Below are experts of layer 8 (counted from 0) of a mixture-of-experts language model. Rows are named router (the router's row for the expert), gate (a neuron's input weights, with its number), up (a neuron's input weights, with its number) and show model dimensions 0-127. Each number is 200 + 30 x the weight over its row's rms, rounded and kept within 0 to 999.
After each expert's rows: "comes after" lists some tokens at least twice as common just before its tokens as in all text. This comes from a sample of Wikipedia text that the model never trained on. Tokens count by the router's weight.

# expert 36
router,250,166,218,207,259,227,190,206,261,210,219,227,162,171,150,205,221,182,184,213,214,191,208,193,180,138,213,184,200,179,190,174,204,190,206,217,195,183,256,213,230,178,258,207,219,146,214,218,218,178,161,151,217,235,165,187,191,230,272,215,179,195,227,228,188,198,182,167,252,235,181,144,226,225,191,213,222,268,223,184,253,235,194,189,182,211,243,155,180,207,172,160,163,204,214,182,179,181,199,187,191,166,234,219,234,230,254,208,215,227,243,237,203,197,180,225,202,153,238,179,120,151,194,201,246,205,227,164
gate0,148,213,214,221,143,189,191,220,206,236,218,187,181,177,155,160,192,172,182,160,168,234,197,204,214,243,217,202,233,201,252,232,164,154,202,189,267,189,219,196,152,219,186,185,226,209,234,226,162,183,166,247,219,209,195,157,209,233,221,187,207,229,220,162,169,197,170,205,172,182,224,179,215,199,188,233,175,179,166,205,193,202,178,170,261,192,168,240,197,201,188,216,171,147,268,184,202,163,222,217,163,241,188,250,184,191,138,208,183,217,148,134,182,239,198,209,234,214,190,111,160,204,166,140,220,227,188,214
up0,141,221,222,190,114,191,209,216,208,237,191,167,185,173,161,163,232,197,208,174,169,244,221,233,190,203,202,179,233,188,263,217,155,163,172,228,243,188,214,185,155,261,210,172,183,223,242,237,184,205,187,254,203,192,192,173,211,232,211,138,172,218,226,150,179,169,174,176,169,173,200,182,224,214,205,243,183,184,161,213,164,182,177,172,209,205,152,244,202,213,182,199,190,142,257,186,196,170,230,241,189,221,171,219,184,195,159,193,221,225,150,186,162,249,201,205,205,183,179,137,143,206,189,143,220,180,210,229
comes after: ") ", "\" ", " ", "–", ")", "0 "

# expert 186
router,220,189,194,227,206,211,154,216,211,253,208,234,169,197,173,257,201,163,152,220,214,159,200,200,173,173,203,217,183,157,150,205,231,203,246,190,208,189,242,233,204,151,205,213,235,209,179,244,221,206,194,168,209,249,163,195,187,199,268,222,194,219,269,227,198,200,149,168,204,213,165,214,202,226,177,199,277,239,189,143,198,236,195,216,147,213,228,176,150,154,195,169,208,216,233,158,174,167,181,175,175,205,234,212,225,263,258,221,212,238,193,191,219,208,166,223,223,194,266,177,186,189,193,231,214,214,264,176
gate0,203,158,219,191,193,172,200,240,252,167,213,159,209,181,203,146,163,165,199,200,177,208,131,221,222,242,233,205,174,136,209,174,241,186,189,225,214,250,176,201,238,182,247,241,177,240,175,176,219,220,159,174,170,166,242,174,179,257,190,196,226,187,215,215,233,282,227,212,211,201,121,213,214,197,161,202,201,202,233,169,228,208,196,203,206,197,184,189,209,198,235,157,200,125,154,237,210,148,200,216,195,224,189,222,188,192,190,229,224,204,196,180,225,147,202,230,222,207,180,160,209,221,207,218,126,216,249,157
up0,215,216,192,219,211,214,190,158,148,200,172,287,168,212,205,262,236,215,184,198,219,184,258,191,155,164,201,214,215,262,195,227,180,246,204,164,177,147,210,196,175,221,126,178,233,165,197,227,180,191,215,189,221,209,163,203,253,166,225,231,171,234,194,155,174,145,210,219,203,199,279,160,190,201,238,229,202,209,196,233,188,205,189,191,211,214,251,195,162,182,158,225,157,267,220,163,175,223,197,216,209,169,226,185,211,192,222,209,164,195,225,218,182,211,191,208,185,184,201,221,166,177,196,163,277,201,152,243
comes after: "V", "R", "P", "M", "K", "C"

# expert 7
router,255,189,201,214,235,202,196,189,216,192,256,222,187,137,143,243,206,165,201,191,213,181,170,176,153,176,206,217,171,187,194,212,243,205,207,173,189,169,234,240,209,157,223,210,207,181,185,248,192,193,186,192,258,219,193,168,198,198,261,179,151,237,232,234,182,241,191,164,251,233,197,193,234,234,197,207,203,277,245,197,257,250,153,201,163,204,258,171,205,202,174,139,146,228,206,139,182,192,167,170,186,166,236,213,253,210,227,202,194,202,237,246,227,180,180,211,214,161,211,174,174,193,205,234,227,215,209,212
gate0,179,217,217,170,203,208,206,164,218,197,272,232,175,204,140,200,194,211,160,229,208,198,203,208,171,207,229,176,238,201,173,209,216,212,172,167,193,168,174,195,213,197,187,196,193,221,162,240,252,204,187,167,246,205,168,216,214,180,211,185,218,223,210,236,186,202,192,203,216,231,173,227,232,177,183,191,196,182,197,204,256,191,228,312,165,195,219,130,207,155,137,171,211,234,140,166,240,195,176,217,182,227,227,233,200,231,216,246,281,200,182,257,230,178,167,199,176,183,211,213,199,227,225,228,209,143,136,156
up0,207,161,170,251,194,222,172,187,180,233,107,229,243,170,234,223,222,173,244,179,234,178,181,163,238,156,190,239,171,177,194,207,206,193,232,199,203,212,211,214,180,177,223,209,237,170,207,191,164,199,177,217,209,202,210,170,186,228,194,240,176,189,178,168,182,231,177,185,169,203,189,169,184,240,177,234,234,231,220,191,160,202,163,127,224,226,153,250,180,219,245,232,182,192,266,230,162,218,215,153,193,144,205,205,175,183,152,164,118,227,203,138,202,223,197,212,219,218,222,168,178,165,162,197,223,228,240,203
comes after: "\n", "–", "25", "'", "\n\n", "1 "

# expert 63
router,253,122,212,255,208,237,174,175,211,234,198,244,202,194,166,214,201,185,176,200,235,194,142,176,184,164,261,226,185,164,176,199,208,202,235,207,183,131,205,222,245,180,213,212,229,152,197,267,190,187,198,199,180,228,204,162,168,203,256,222,151,233,204,218,185,204,155,201,256,223,203,189,195,233,192,203,220,231,196,181,208,230,150,198,191,248,223,142,188,184,140,178,198,221,209,186,157,185,145,178,190,201,237,225,241,238,253,212,223,221,226,212,268,175,185,213,206,216,203,177,196,191,161,189,210,192,261,166
gate0,233,193,133,219,149,173,246,190,169,166,189,175,176,209,154,178,183,224,163,175,166,208,235,157,236,149,243,178,196,191,222,188,178,206,181,246,221,188,228,173,197,147,215,219,193,222,206,196,226,216,179,221,165,160,174,192,186,231,158,197,207,230,226,238,243,213,158,226,237,189,165,161,230,220,174,184,252,161,207,168,162,201,212,205,162,212,150,272,185,149,180,184,244,211,184,193,264,220,115,200,191,197,195,224,190,214,238,199,205,237,205,151,176,156,149,184,181,199,235,200,190,193,251,218,231,214,224,217
up0,208,185,149,233,172,161,255,229,143,146,158,187,191,230,187,150,181,215,165,176,181,221,188,160,247,163,222,211,227,206,221,153,187,193,156,248,255,195,194,133,133,179,185,177,178,207,217,192,191,215,221,218,143,156,186,215,209,226,154,207,231,207,202,214,254,203,165,228,224,172,198,203,203,227,218,166,238,160,165,188,157,179,249,181,158,202,188,269,191,193,210,196,265,219,199,233,218,238,157,193,189,203,165,194,159,222,221,194,198,196,196,137,166,163,162,171,175,223,208,213,232,220,215,201,234,206,193,193
comes after: ",", "-", "/", ".", "1", "_{"

# expert 151
router,239,202,248,255,221,211,186,215,256,231,224,203,137,178,168,204,246,193,190,243,198,164,196,182,174,197,226,215,172,174,176,224,233,240,207,176,185,150,232,208,212,177,207,211,212,190,166,215,244,174,184,182,224,236,172,151,191,202,233,198,146,218,201,227,118,233,210,198,224,240,167,178,216,265,202,223,197,235,205,203,224,239,143,245,197,214,214,180,156,175,171,138,111,200,241,197,208,169,201,149,196,173,220,214,245,184,217,200,238,202,233,228,206,169,148,236,221,171,190,196,196,183,183,237,243,196,221,185
gate0,186,204,166,274,186,222,209,201,224,170,256,186,184,205,196,166,155,218,197,212,161,238,173,211,212,249,223,182,196,185,239,179,101,249,285,192,129,224,146,167,201,211,144,190,184,182,163,253,175,212,199,221,164,181,240,218,179,172,202,196,221,145,163,216,211,171,174,191,198,267,206,198,219,204,183,203,215,197,203,207,205,220,193,227,212,208,190,213,172,154,204,188,261,200,174,237,222,176,217,165,188,206,191,168,197,229,226,139,226,143,226,162,162,187,189,180,205,170,202,176,222,229,210,210,208,244,189,228
up0,189,214,211,177,176,187,203,218,226,247,135,192,153,209,164,216,207,142,214,161,198,208,164,192,219,179,210,172,161,221,206,214,247,233,141,233,287,215,184,209,185,194,257,191,208,231,234,134,211,212,218,223,276,212,183,211,250,191,200,214,202,236,201,209,166,223,194,225,174,159,156,230,217,219,236,148,190,212,164,194,204,186,221,200,197,174,238,171,194,203,216,234,143,197,234,189,258,178,195,210,162,212,207,235,268,185,197,223,208,239,136,186,244,168,162,220,144,178,217,217,189,177,187,223,175,217,194,171
comes after: "'", "for ", "of ", "his ", "the ", "their "

# expert 70
router,211,151,193,262,250,260,188,156,200,261,225,212,204,173,215,231,211,174,158,211,213,188,177,201,167,188,199,211,188,177,163,214,232,222,224,197,186,188,203,231,196,191,195,235,203,203,207,214,210,170,174,199,220,231,192,114,219,182,263,216,190,208,223,204,168,254,151,172,237,195,173,204,232,188,196,233,220,295,217,143,195,284,188,200,197,207,208,198,118,182,204,173,159,193,228,171,195,165,190,169,159,159,262,236,185,209,215,213,223,213,194,225,215,175,215,234,215,165,206,159,182,164,167,189,207,201,219,161
gate0,188,211,178,193,188,174,246,187,246,212,200,163,159,87,209,190,146,209,236,232,200,138,194,165,162,190,155,249,188,184,213,216,234,215,187,235,229,212,152,179,221,166,180,207,215,209,248,240,173,216,212,229,184,206,208,185,170,253,172,154,156,204,223,180,154,207,207,247,200,189,197,221,213,177,114,222,219,205,209,159,230,228,151,199,203,234,258,223,198,218,207,191,208,189,185,213,210,165,196,176,145,199,225,188,174,224,198,200,175,221,209,228,184,188,205,254,198,147,199,205,164,155,199,241,160,245,181,163
up0,173,230,146,188,184,196,257,174,229,208,201,148,184,93,241,175,162,203,215,187,180,161,210,199,175,198,151,229,231,186,201,197,243,177,158,219,228,221,133,182,215,189,198,201,217,216,247,233,165,228,191,226,180,202,211,172,200,233,198,173,182,182,200,166,167,212,224,209,210,171,197,236,197,161,131,220,206,203,187,167,230,220,196,183,179,270,212,240,154,226,225,190,212,155,189,221,230,168,223,198,148,218,200,184,169,211,181,190,165,210,171,208,195,210,228,255,153,146,195,216,172,120,193,204,159,198,155,185
comes after: "| ", " ", "Candidate ", "Party ", "W ", "Team "

# expert 79
router,241,157,229,217,223,231,165,208,208,193,230,240,200,194,167,210,257,173,210,231,222,153,184,187,175,146,205,258,163,177,119,210,228,197,211,162,183,193,246,183,217,165,190,223,213,191,190,213,239,161,154,170,202,241,180,203,178,211,215,225,163,202,225,244,157,269,180,159,228,233,195,164,193,228,162,196,218,270,278,180,210,214,173,203,193,196,207,147,183,163,207,182,192,212,209,143,140,213,179,146,175,194,238,191,198,245,207,207,199,218,184,246,216,202,183,228,250,193,218,203,199,163,173,223,216,229,206,160
gate0,242,249,207,197,197,211,160,174,223,175,253,161,185,139,175,165,149,179,230,153,190,205,186,205,228,177,201,181,257,201,163,190,210,165,224,157,200,225,233,202,178,212,195,218,236,174,177,175,217,221,236,204,203,213,154,207,202,235,175,265,165,214,194,188,211,211,289,191,190,181,198,156,210,193,210,187,208,197,266,211,169,209,190,204,226,223,251,185,164,233,227,185,183,237,229,247,173,257,209,182,170,177,224,196,249,119,212,249,216,250,181,209,200,242,229,183,202,217,227,191,196,167,202,271,150,208,200,190
up0,145,156,194,208,222,190,215,203,164,232,185,253,219,261,214,239,264,194,183,241,222,194,191,176,173,199,204,223,170,186,243,190,176,231,191,231,182,187,167,230,245,196,211,182,178,203,232,216,203,162,150,180,226,210,255,177,177,144,231,135,236,214,235,209,191,218,126,218,201,237,203,244,199,238,182,191,212,217,176,215,258,183,209,179,169,188,159,234,214,176,176,207,224,216,184,162,221,156,191,213,228,223,178,188,164,292,192,181,214,158,224,175,218,158,161,205,213,194,150,204,194,187,212,122,234,206,218,204
comes after: ". ", ", ", "\n\n", "which ", "It ", "). "

# expert 127
router,217,158,239,232,191,222,216,172,223,265,233,241,196,190,172,234,221,207,185,220,207,205,144,176,177,134,218,225,169,181,190,211,187,250,255,209,209,176,270,201,227,160,250,223,226,202,190,225,234,165,171,154,219,256,160,201,196,217,264,248,175,217,229,223,203,206,158,156,225,230,192,204,234,240,180,208,240,232,204,149,204,179,199,231,176,214,249,162,242,145,173,184,207,244,200,189,170,227,170,175,154,191,236,241,207,212,245,209,241,227,202,218,238,189,159,213,215,185,226,180,184,196,198,182,217,205,220,151
gate0,206,219,194,207,202,206,190,169,248,178,231,182,192,224,319,221,225,187,196,190,200,157,232,195,208,192,192,165,197,237,154,179,228,185,138,220,173,235,251,217,260,214,186,209,195,215,198,165,223,222,197,191,218,210,172,202,154,274,232,209,195,195,220,178,193,210,199,234,201,230,179,218,242,183,219,197,178,201,192,164,182,170,226,195,149,194,238,192,213,199,204,195,145,290,239,148,186,216,214,178,235,185,205,246,229,194,288,214,157,215,165,155,223,219,180,207,237,178,189,177,169,200,220,205,193,168,196,140
up0,197,204,192,199,156,206,224,174,246,189,227,168,216,223,281,194,215,161,233,230,210,185,203,216,203,244,251,151,179,228,179,194,195,186,135,254,196,232,212,153,248,224,211,230,170,239,225,180,178,241,215,198,142,207,182,200,190,256,236,198,213,221,168,194,215,204,209,230,208,210,178,247,208,181,216,174,172,184,181,162,178,161,226,165,189,149,211,230,235,195,213,222,153,270,224,235,195,238,218,196,215,192,180,256,233,152,272,193,196,229,159,156,181,188,185,245,207,191,187,211,214,229,234,148,192,161,176,160
comes after: "B", "J", "H", "G", "L", "K"

# expert 65
router,217,186,220,220,211,246,204,177,220,233,209,237,185,156,200,211,207,195,170,214,260,193,170,185,155,152,204,205,176,192,209,194,216,210,218,176,133,180,198,277,221,226,202,255,250,199,194,210,217,198,189,166,200,261,178,154,197,222,214,210,171,222,196,212,214,226,204,171,265,225,172,148,225,223,206,255,213,258,224,171,223,240,152,206,198,194,216,173,179,187,152,188,148,212,221,153,169,175,187,200,167,181,262,231,228,238,270,221,199,232,223,257,228,200,221,176,229,211,214,178,147,176,170,204,206,238,249,180
gate1,144,201,174,163,244,183,218,210,224,257,237,198,196,185,195,190,179,200,189,207,218,223,251,219,139,163,222,203,212,236,193,191,202,161,200,224,216,135,246,233,247,230,169,180,254,200,191,217,165,137,198,248,214,123,207,209,172,186,234,202,259,198,233,182,173,231,186,195,176,213,120,148,186,173,195,148,158,208,184,170,250,138,210,201,219,195,222,181,200,213,196,198,246,219,230,191,146,148,233,224,169,204,201,183,218,220,218,188,189,195,253,186,169,208,243,225,185,167,170,175,208,180,198,207,238,173,190,204
up1,252,193,213,211,127,229,181,184,210,179,181,179,201,187,221,210,218,204,202,176,185,161,145,183,261,224,178,223,190,158,193,205,204,226,221,179,164,263,203,148,191,177,217,217,158,213,231,201,265,224,194,163,216,267,238,151,197,235,206,238,145,204,173,213,194,163,218,189,216,182,239,282,203,198,162,234,233,223,191,227,171,262,159,165,206,221,204,214,171,175,192,173,146,213,158,193,203,213,160,182,203,213,232,214,175,199,193,221,219,217,148,215,257,188,163,208,248,245,217,218,185,196,179,231,191,264,210,199
comes after: "| ", " ", ",", "votes ", "1", "$"

# expert 11
router,194,170,237,228,187,231,154,198,246,228,207,246,159,179,155,248,222,169,167,226,223,166,167,171,211,162,224,222,166,185,128,209,219,186,224,213,179,146,194,234,214,182,216,206,213,189,201,192,205,188,201,165,250,246,215,138,199,197,204,233,174,178,220,242,190,209,192,217,234,194,146,163,207,237,163,220,209,261,228,185,221,198,174,205,149,191,215,173,178,191,156,132,146,211,239,124,167,201,162,167,192,224,286,213,200,214,212,197,175,219,177,221,247,163,177,210,204,191,206,164,179,212,212,210,205,226,243,180
gate0,196,205,169,188,225,201,193,174,184,215,183,161,196,206,148,222,222,219,228,179,217,202,208,236,212,236,150,228,214,229,243,155,219,178,212,223,148,157,216,183,189,190,195,194,162,171,177,217,174,252,193,248,189,231,206,177,206,221,214,169,220,227,151,115,188,196,177,180,175,192,253,160,209,184,192,234,189,227,231,182,154,212,150,248,216,212,232,194,179,224,196,229,219,238,187,254,223,137,221,186,176,181,242,148,276,168,265,159,202,205,244,186,238,220,213,174,245,204,149,190,152,205,218,184,250,188,216,194
up0,223,178,226,226,225,177,230,224,227,191,245,222,175,169,249,199,200,162,129,228,214,185,184,149,166,174,251,188,156,149,198,238,201,244,207,169,236,218,217,228,257,174,217,206,241,188,178,223,236,153,168,155,241,205,156,222,172,196,182,241,185,202,263,234,167,185,221,181,264,223,181,216,197,218,196,170,213,167,216,213,262,222,246,199,216,221,203,175,180,160,210,194,194,172,207,156,170,224,171,224,197,183,204,255,168,200,169,261,218,218,154,222,187,185,177,203,193,191,253,202,240,145,184,229,170,200,170,223
comes after: "| ", "was ", "; ", ",", "(", ": "

# expert 164
router,229,196,245,231,248,265,186,179,196,224,217,228,162,192,185,236,239,187,185,209,216,166,179,175,201,162,177,247,199,193,187,250,247,220,225,171,169,185,224,264,194,179,201,230,235,187,171,210,224,151,169,153,200,233,152,180,180,192,213,229,151,213,217,236,163,214,185,176,203,223,184,173,201,256,212,215,212,224,234,193,224,265,151,274,210,180,197,155,139,192,204,144,149,225,212,186,201,192,198,173,191,153,221,222,267,216,221,218,216,209,240,262,214,154,195,235,225,183,218,171,179,199,186,209,200,183,239,176
gate0,219,196,231,228,268,249,181,181,156,206,171,185,165,206,227,195,196,162,203,199,195,216,231,202,246,211,248,258,163,190,236,272,243,218,180,180,231,151,233,186,204,159,176,217,222,223,197,208,242,159,250,177,202,216,163,199,218,264,241,229,188,173,154,179,174,242,212,203,187,158,194,172,221,249,178,194,249,235,194,220,211,220,212,221,212,206,234,163,186,203,181,207,157,186,182,234,223,246,223,170,156,185,233,203,200,155,159,175,188,178,214,251,205,161,215,210,220,256,141,230,165,241,155,191,184,196,237,194
up0,206,203,150,192,161,163,196,190,221,198,236,233,218,230,165,235,186,232,193,230,199,218,159,195,148,190,176,213,246,187,181,155,168,188,242,227,142,246,202,204,202,219,227,167,190,191,220,190,190,210,125,193,205,183,230,218,192,153,178,177,196,255,259,231,224,166,179,203,208,239,203,247,211,177,212,183,167,182,247,173,174,190,161,168,201,202,205,207,203,173,193,203,261,190,196,180,156,122,171,210,244,210,179,192,204,264,228,243,232,225,183,168,211,214,189,196,235,123,286,176,233,167,215,213,201,233,189,185
comes after: "the ", "for ", "The ", ". ", "of ", "over "

# expert 183
router,217,152,208,228,212,194,176,200,249,241,226,224,212,191,181,218,172,212,162,194,232,206,152,182,192,137,231,232,128,144,167,215,235,179,230,168,193,212,214,209,253,165,192,220,222,185,204,256,217,203,194,169,217,248,127,190,170,240,251,210,220,236,237,207,199,222,167,178,231,210,164,211,246,237,178,210,252,229,212,164,216,213,171,196,158,211,242,171,179,180,169,182,191,261,261,191,196,193,177,189,197,223,243,218,232,243,247,213,222,218,189,188,234,194,177,221,210,178,249,193,200,194,185,230,228,212,271,160
gate0,223,188,234,223,187,222,218,206,159,191,188,170,189,207,214,168,216,151,177,181,197,204,177,174,155,154,224,169,167,211,231,155,187,180,253,256,187,213,166,257,224,262,223,198,172,211,187,156,254,175,157,236,201,247,241,211,213,223,222,232,199,214,194,167,216,222,117,247,188,258,174,178,214,184,184,249,246,191,200,220,221,209,207,240,221,139,219,188,259,225,220,226,165,184,185,227,175,209,186,165,232,212,205,203,188,192,210,191,219,187,150,196,194,180,243,124,226,188,172,191,213,168,210,212,153,232,241,240
up0,202,204,224,223,228,185,166,184,250,187,222,219,177,199,173,236,195,208,202,253,205,180,244,207,246,255,160,214,218,184,152,214,188,225,181,127,194,176,255,171,202,171,195,183,252,188,202,262,196,199,201,206,230,163,185,160,179,176,182,191,192,165,254,221,166,182,230,129,206,153,233,201,179,217,193,162,162,229,235,161,192,210,179,212,199,262,172,224,126,199,171,208,202,228,196,155,202,166,179,217,165,152,231,213,212,196,213,238,188,247,266,222,209,191,181,250,179,195,212,169,160,204,159,213,248,198,165,166
comes after: "M", "V", "S", "Sam", "A", "Gu"

# expert 174
router,248,201,260,252,183,247,188,214,217,224,197,216,175,158,167,199,255,178,196,189,195,121,179,194,202,190,214,223,175,182,170,209,208,209,209,168,203,162,234,231,207,194,194,231,255,176,162,216,206,191,206,173,241,272,177,126,184,208,230,247,170,220,268,218,166,204,197,206,236,193,159,172,236,245,174,219,228,222,220,203,217,259,142,194,201,207,227,179,191,202,166,143,147,213,200,177,187,211,169,179,179,178,234,245,233,208,220,220,190,211,216,227,240,205,192,201,234,176,266,194,144,186,190,212,207,195,241,159
gate1,248,210,231,165,183,210,185,240,165,184,219,141,263,208,151,195,187,218,191,227,176,236,210,223,224,183,173,208,186,218,201,217,184,153,180,244,204,141,236,234,160,233,209,172,180,227,198,273,198,157,241,201,196,291,137,170,217,230,197,165,164,177,206,148,171,172,235,239,197,172,181,224,198,234,185,250,240,188,218,175,191,192,179,226,229,229,192,234,204,210,210,230,180,206,188,182,192,187,146,201,230,188,210,272,219,175,193,260,170,211,197,210,158,219,248,187,200,184,235,194,188,180,194,144,174,188,167,188
up1,198,195,182,192,182,144,188,185,206,209,203,221,196,197,152,193,204,183,230,187,214,207,239,212,218,215,171,261,245,220,208,214,215,230,191,181,141,238,182,158,229,212,140,215,203,215,203,183,152,174,230,183,243,129,216,166,202,222,214,222,186,223,176,207,229,199,231,183,206,207,200,207,210,186,267,163,135,229,171,175,179,223,204,164,238,223,198,201,177,200,169,91,189,186,228,166,224,197,157,241,198,223,218,143,227,216,190,224,253,151,160,222,187,186,166,218,203,192,160,194,144,228,181,158,267,181,242,199
comes after: "| ", "1", "; ", "2", "with ", "3"

# expert 119
router,191,153,256,231,187,222,164,168,196,239,219,255,181,172,164,255,237,193,195,199,226,198,184,182,152,179,225,216,171,156,214,194,188,205,246,174,203,163,238,255,229,125,210,234,217,168,170,233,198,167,186,176,238,209,144,183,207,248,283,251,170,208,224,248,165,202,145,177,245,210,182,174,224,196,193,224,245,229,189,156,200,186,188,239,153,224,236,166,180,201,186,204,163,221,190,199,154,204,180,165,193,209,223,193,222,234,246,225,205,197,195,251,235,179,196,192,191,192,245,181,186,189,173,204,208,202,247,172
gate0,227,224,195,178,243,237,115,250,152,219,245,167,141,175,209,231,200,219,159,203,234,198,210,220,177,182,285,188,198,215,197,233,181,207,203,163,221,187,238,234,212,160,183,199,230,163,250,210,194,204,227,157,231,170,185,198,232,160,209,195,214,201,208,230,191,207,190,157,255,211,199,217,214,177,149,161,229,212,210,223,182,215,193,205,179,222,197,216,213,207,243,202,188,171,182,176,174,239,254,194,207,179,187,210,193,280,261,239,158,209,250,192,203,233,202,250,144,201,204,194,203,199,215,179,129,230,154,222
up0,196,262,195,186,223,234,121,270,160,192,228,190,157,219,170,217,248,216,179,179,187,195,207,210,192,182,253,201,196,193,217,214,199,205,209,211,230,203,245,213,238,150,183,188,176,197,229,181,172,202,244,175,241,163,185,200,237,170,243,145,217,183,187,198,210,197,205,169,211,207,213,218,171,148,197,151,211,175,180,236,167,170,216,180,181,166,166,217,225,165,277,219,232,163,186,197,157,248,254,179,247,198,173,225,190,237,247,261,166,201,221,179,166,233,208,220,159,261,220,206,187,201,194,171,135,203,198,209
comes after: "K", "D", "G", "P", "S", "C"

# expert 185
router,236,198,229,228,226,245,187,196,219,233,259,219,186,170,145,236,218,226,198,242,193,171,196,197,217,195,207,201,186,159,182,203,212,219,203,151,159,185,207,217,219,199,204,232,262,180,171,247,226,175,164,171,222,263,224,202,137,224,257,206,160,217,191,186,182,210,217,223,252,267,166,215,219,249,200,244,218,248,194,150,205,245,135,206,198,280,200,188,178,198,171,156,154,188,213,209,207,197,171,172,175,170,233,253,214,188,221,216,236,189,260,253,220,198,226,201,232,186,195,186,190,169,170,219,221,211,226,205
gate0,231,213,215,211,190,220,156,223,151,217,218,207,194,156,169,196,166,184,231,219,220,193,198,191,244,200,165,167,193,224,203,212,261,153,194,254,186,203,211,244,225,165,172,175,208,191,241,222,237,203,190,119,210,215,191,198,173,199,231,238,201,204,240,247,171,251,238,226,170,141,202,173,186,223,245,162,218,206,176,241,186,228,287,247,192,184,205,170,161,197,201,144,221,191,233,202,195,238,180,158,227,245,224,196,282,216,203,188,175,190,247,222,160,219,186,211,156,234,213,205,223,210,167,230,170,195,161,223
up0,200,186,210,220,222,189,224,196,205,180,148,168,215,242,222,224,231,191,178,189,194,197,184,183,153,174,252,244,209,170,158,215,143,218,219,151,226,204,203,194,167,201,247,231,199,227,154,199,159,193,214,240,198,175,186,205,207,197,172,186,197,186,164,173,229,152,159,173,204,222,174,214,230,208,166,249,186,207,230,185,223,184,107,180,177,210,202,226,218,199,221,258,132,212,175,176,201,127,190,227,151,173,196,212,132,160,217,220,203,214,158,191,235,175,208,216,245,141,222,177,152,163,230,154,200,225,244,165
comes after: "| ", "Bill", "Alb", "board ", "on ", "the "

# expert 103
router,223,172,248,232,203,226,183,207,186,257,243,225,184,214,184,198,227,199,139,210,193,194,174,193,172,182,213,243,196,155,170,235,199,203,219,188,208,219,219,221,210,155,236,200,250,173,154,235,227,172,203,169,243,208,167,211,206,211,231,184,169,206,257,223,203,190,157,159,240,227,212,174,203,211,175,220,246,218,191,169,192,188,169,257,206,249,238,135,213,180,138,196,191,246,168,182,174,198,174,178,155,169,246,243,193,250,253,233,234,234,189,250,272,178,182,237,209,222,218,173,167,183,228,210,197,221,227,152
gate0,214,193,206,162,146,211,257,215,210,201,201,215,189,242,207,217,167,197,196,179,238,212,164,227,191,188,215,253,188,203,193,160,118,199,214,218,206,261,155,191,229,168,222,174,180,182,213,237,200,154,265,203,213,202,135,184,190,205,223,216,222,203,176,146,223,227,219,242,181,181,269,164,164,185,169,190,221,170,144,235,184,192,184,220,200,168,213,251,203,161,163,221,225,192,200,225,168,221,238,161,164,226,191,147,181,161,177,203,165,204,234,213,181,234,271,232,223,245,187,214,197,174,263,201,174,237,191,221
up0,149,154,188,241,199,232,225,201,190,157,241,193,269,232,253,167,190,194,156,219,254,206,174,197,180,232,222,267,164,198,154,155,173,241,206,189,208,214,184,219,207,164,195,226,177,193,230,230,176,184,177,209,263,188,186,186,181,216,185,216,205,200,237,141,228,199,235,181,155,201,237,138,233,205,173,190,271,187,193,174,243,217,202,225,173,193,245,207,156,182,138,190,212,175,174,191,201,165,175,177,141,192,214,238,170,176,151,203,207,187,238,250,216,220,208,224,229,146,188,233,188,179,222,224,180,179,219,225
comes after: "B", "b", "L", "R", "Bl", "Tr"

# expert 137
router,225,156,195,239,236,222,142,212,245,246,201,249,179,198,168,194,214,182,194,198,211,158,193,177,200,152,226,232,178,191,143,215,194,213,224,190,215,172,233,220,216,208,232,201,218,188,197,209,223,185,237,167,223,211,209,177,165,219,267,219,224,221,213,240,190,226,208,202,253,228,142,166,234,192,168,191,243,266,250,190,223,242,175,189,218,239,220,193,189,194,151,150,149,239,223,178,201,208,145,201,168,164,275,240,200,220,225,230,235,218,189,206,249,176,194,183,221,229,216,137,167,176,188,214,194,211,218,130
gate0,209,217,175,249,221,191,203,210,227,207,180,188,254,210,170,205,203,232,210,178,166,188,194,223,229,225,242,177,177,217,174,184,244,242,180,234,197,163,195,196,147,207,239,169,268,221,227,227,242,168,213,196,184,213,195,220,190,232,190,199,229,186,217,182,245,181,262,210,188,212,239,163,223,221,223,197,251,171,161,181,142,204,152,242,230,209,173,186,143,168,219,158,161,225,222,158,172,218,157,194,211,216,179,177,178,200,225,133,194,219,189,231,245,239,161,229,202,148,186,236,181,212,158,293,174,242,203,211
up0,203,173,215,179,187,214,205,194,163,213,238,223,139,172,224,221,191,159,216,223,232,166,224,159,165,160,166,208,218,166,242,223,179,168,237,145,197,233,228,212,250,183,209,248,144,147,164,199,160,219,171,228,211,197,195,196,188,212,182,218,189,226,195,211,177,253,147,188,195,219,182,219,216,189,166,214,169,219,233,221,276,213,205,209,147,183,242,214,227,209,190,263,233,158,168,239,210,161,231,183,186,186,223,250,216,222,200,262,201,193,211,156,163,145,226,196,246,212,215,180,206,187,227,147,247,150,212,173
comes after: "–", "°", ".", ":", ",", "("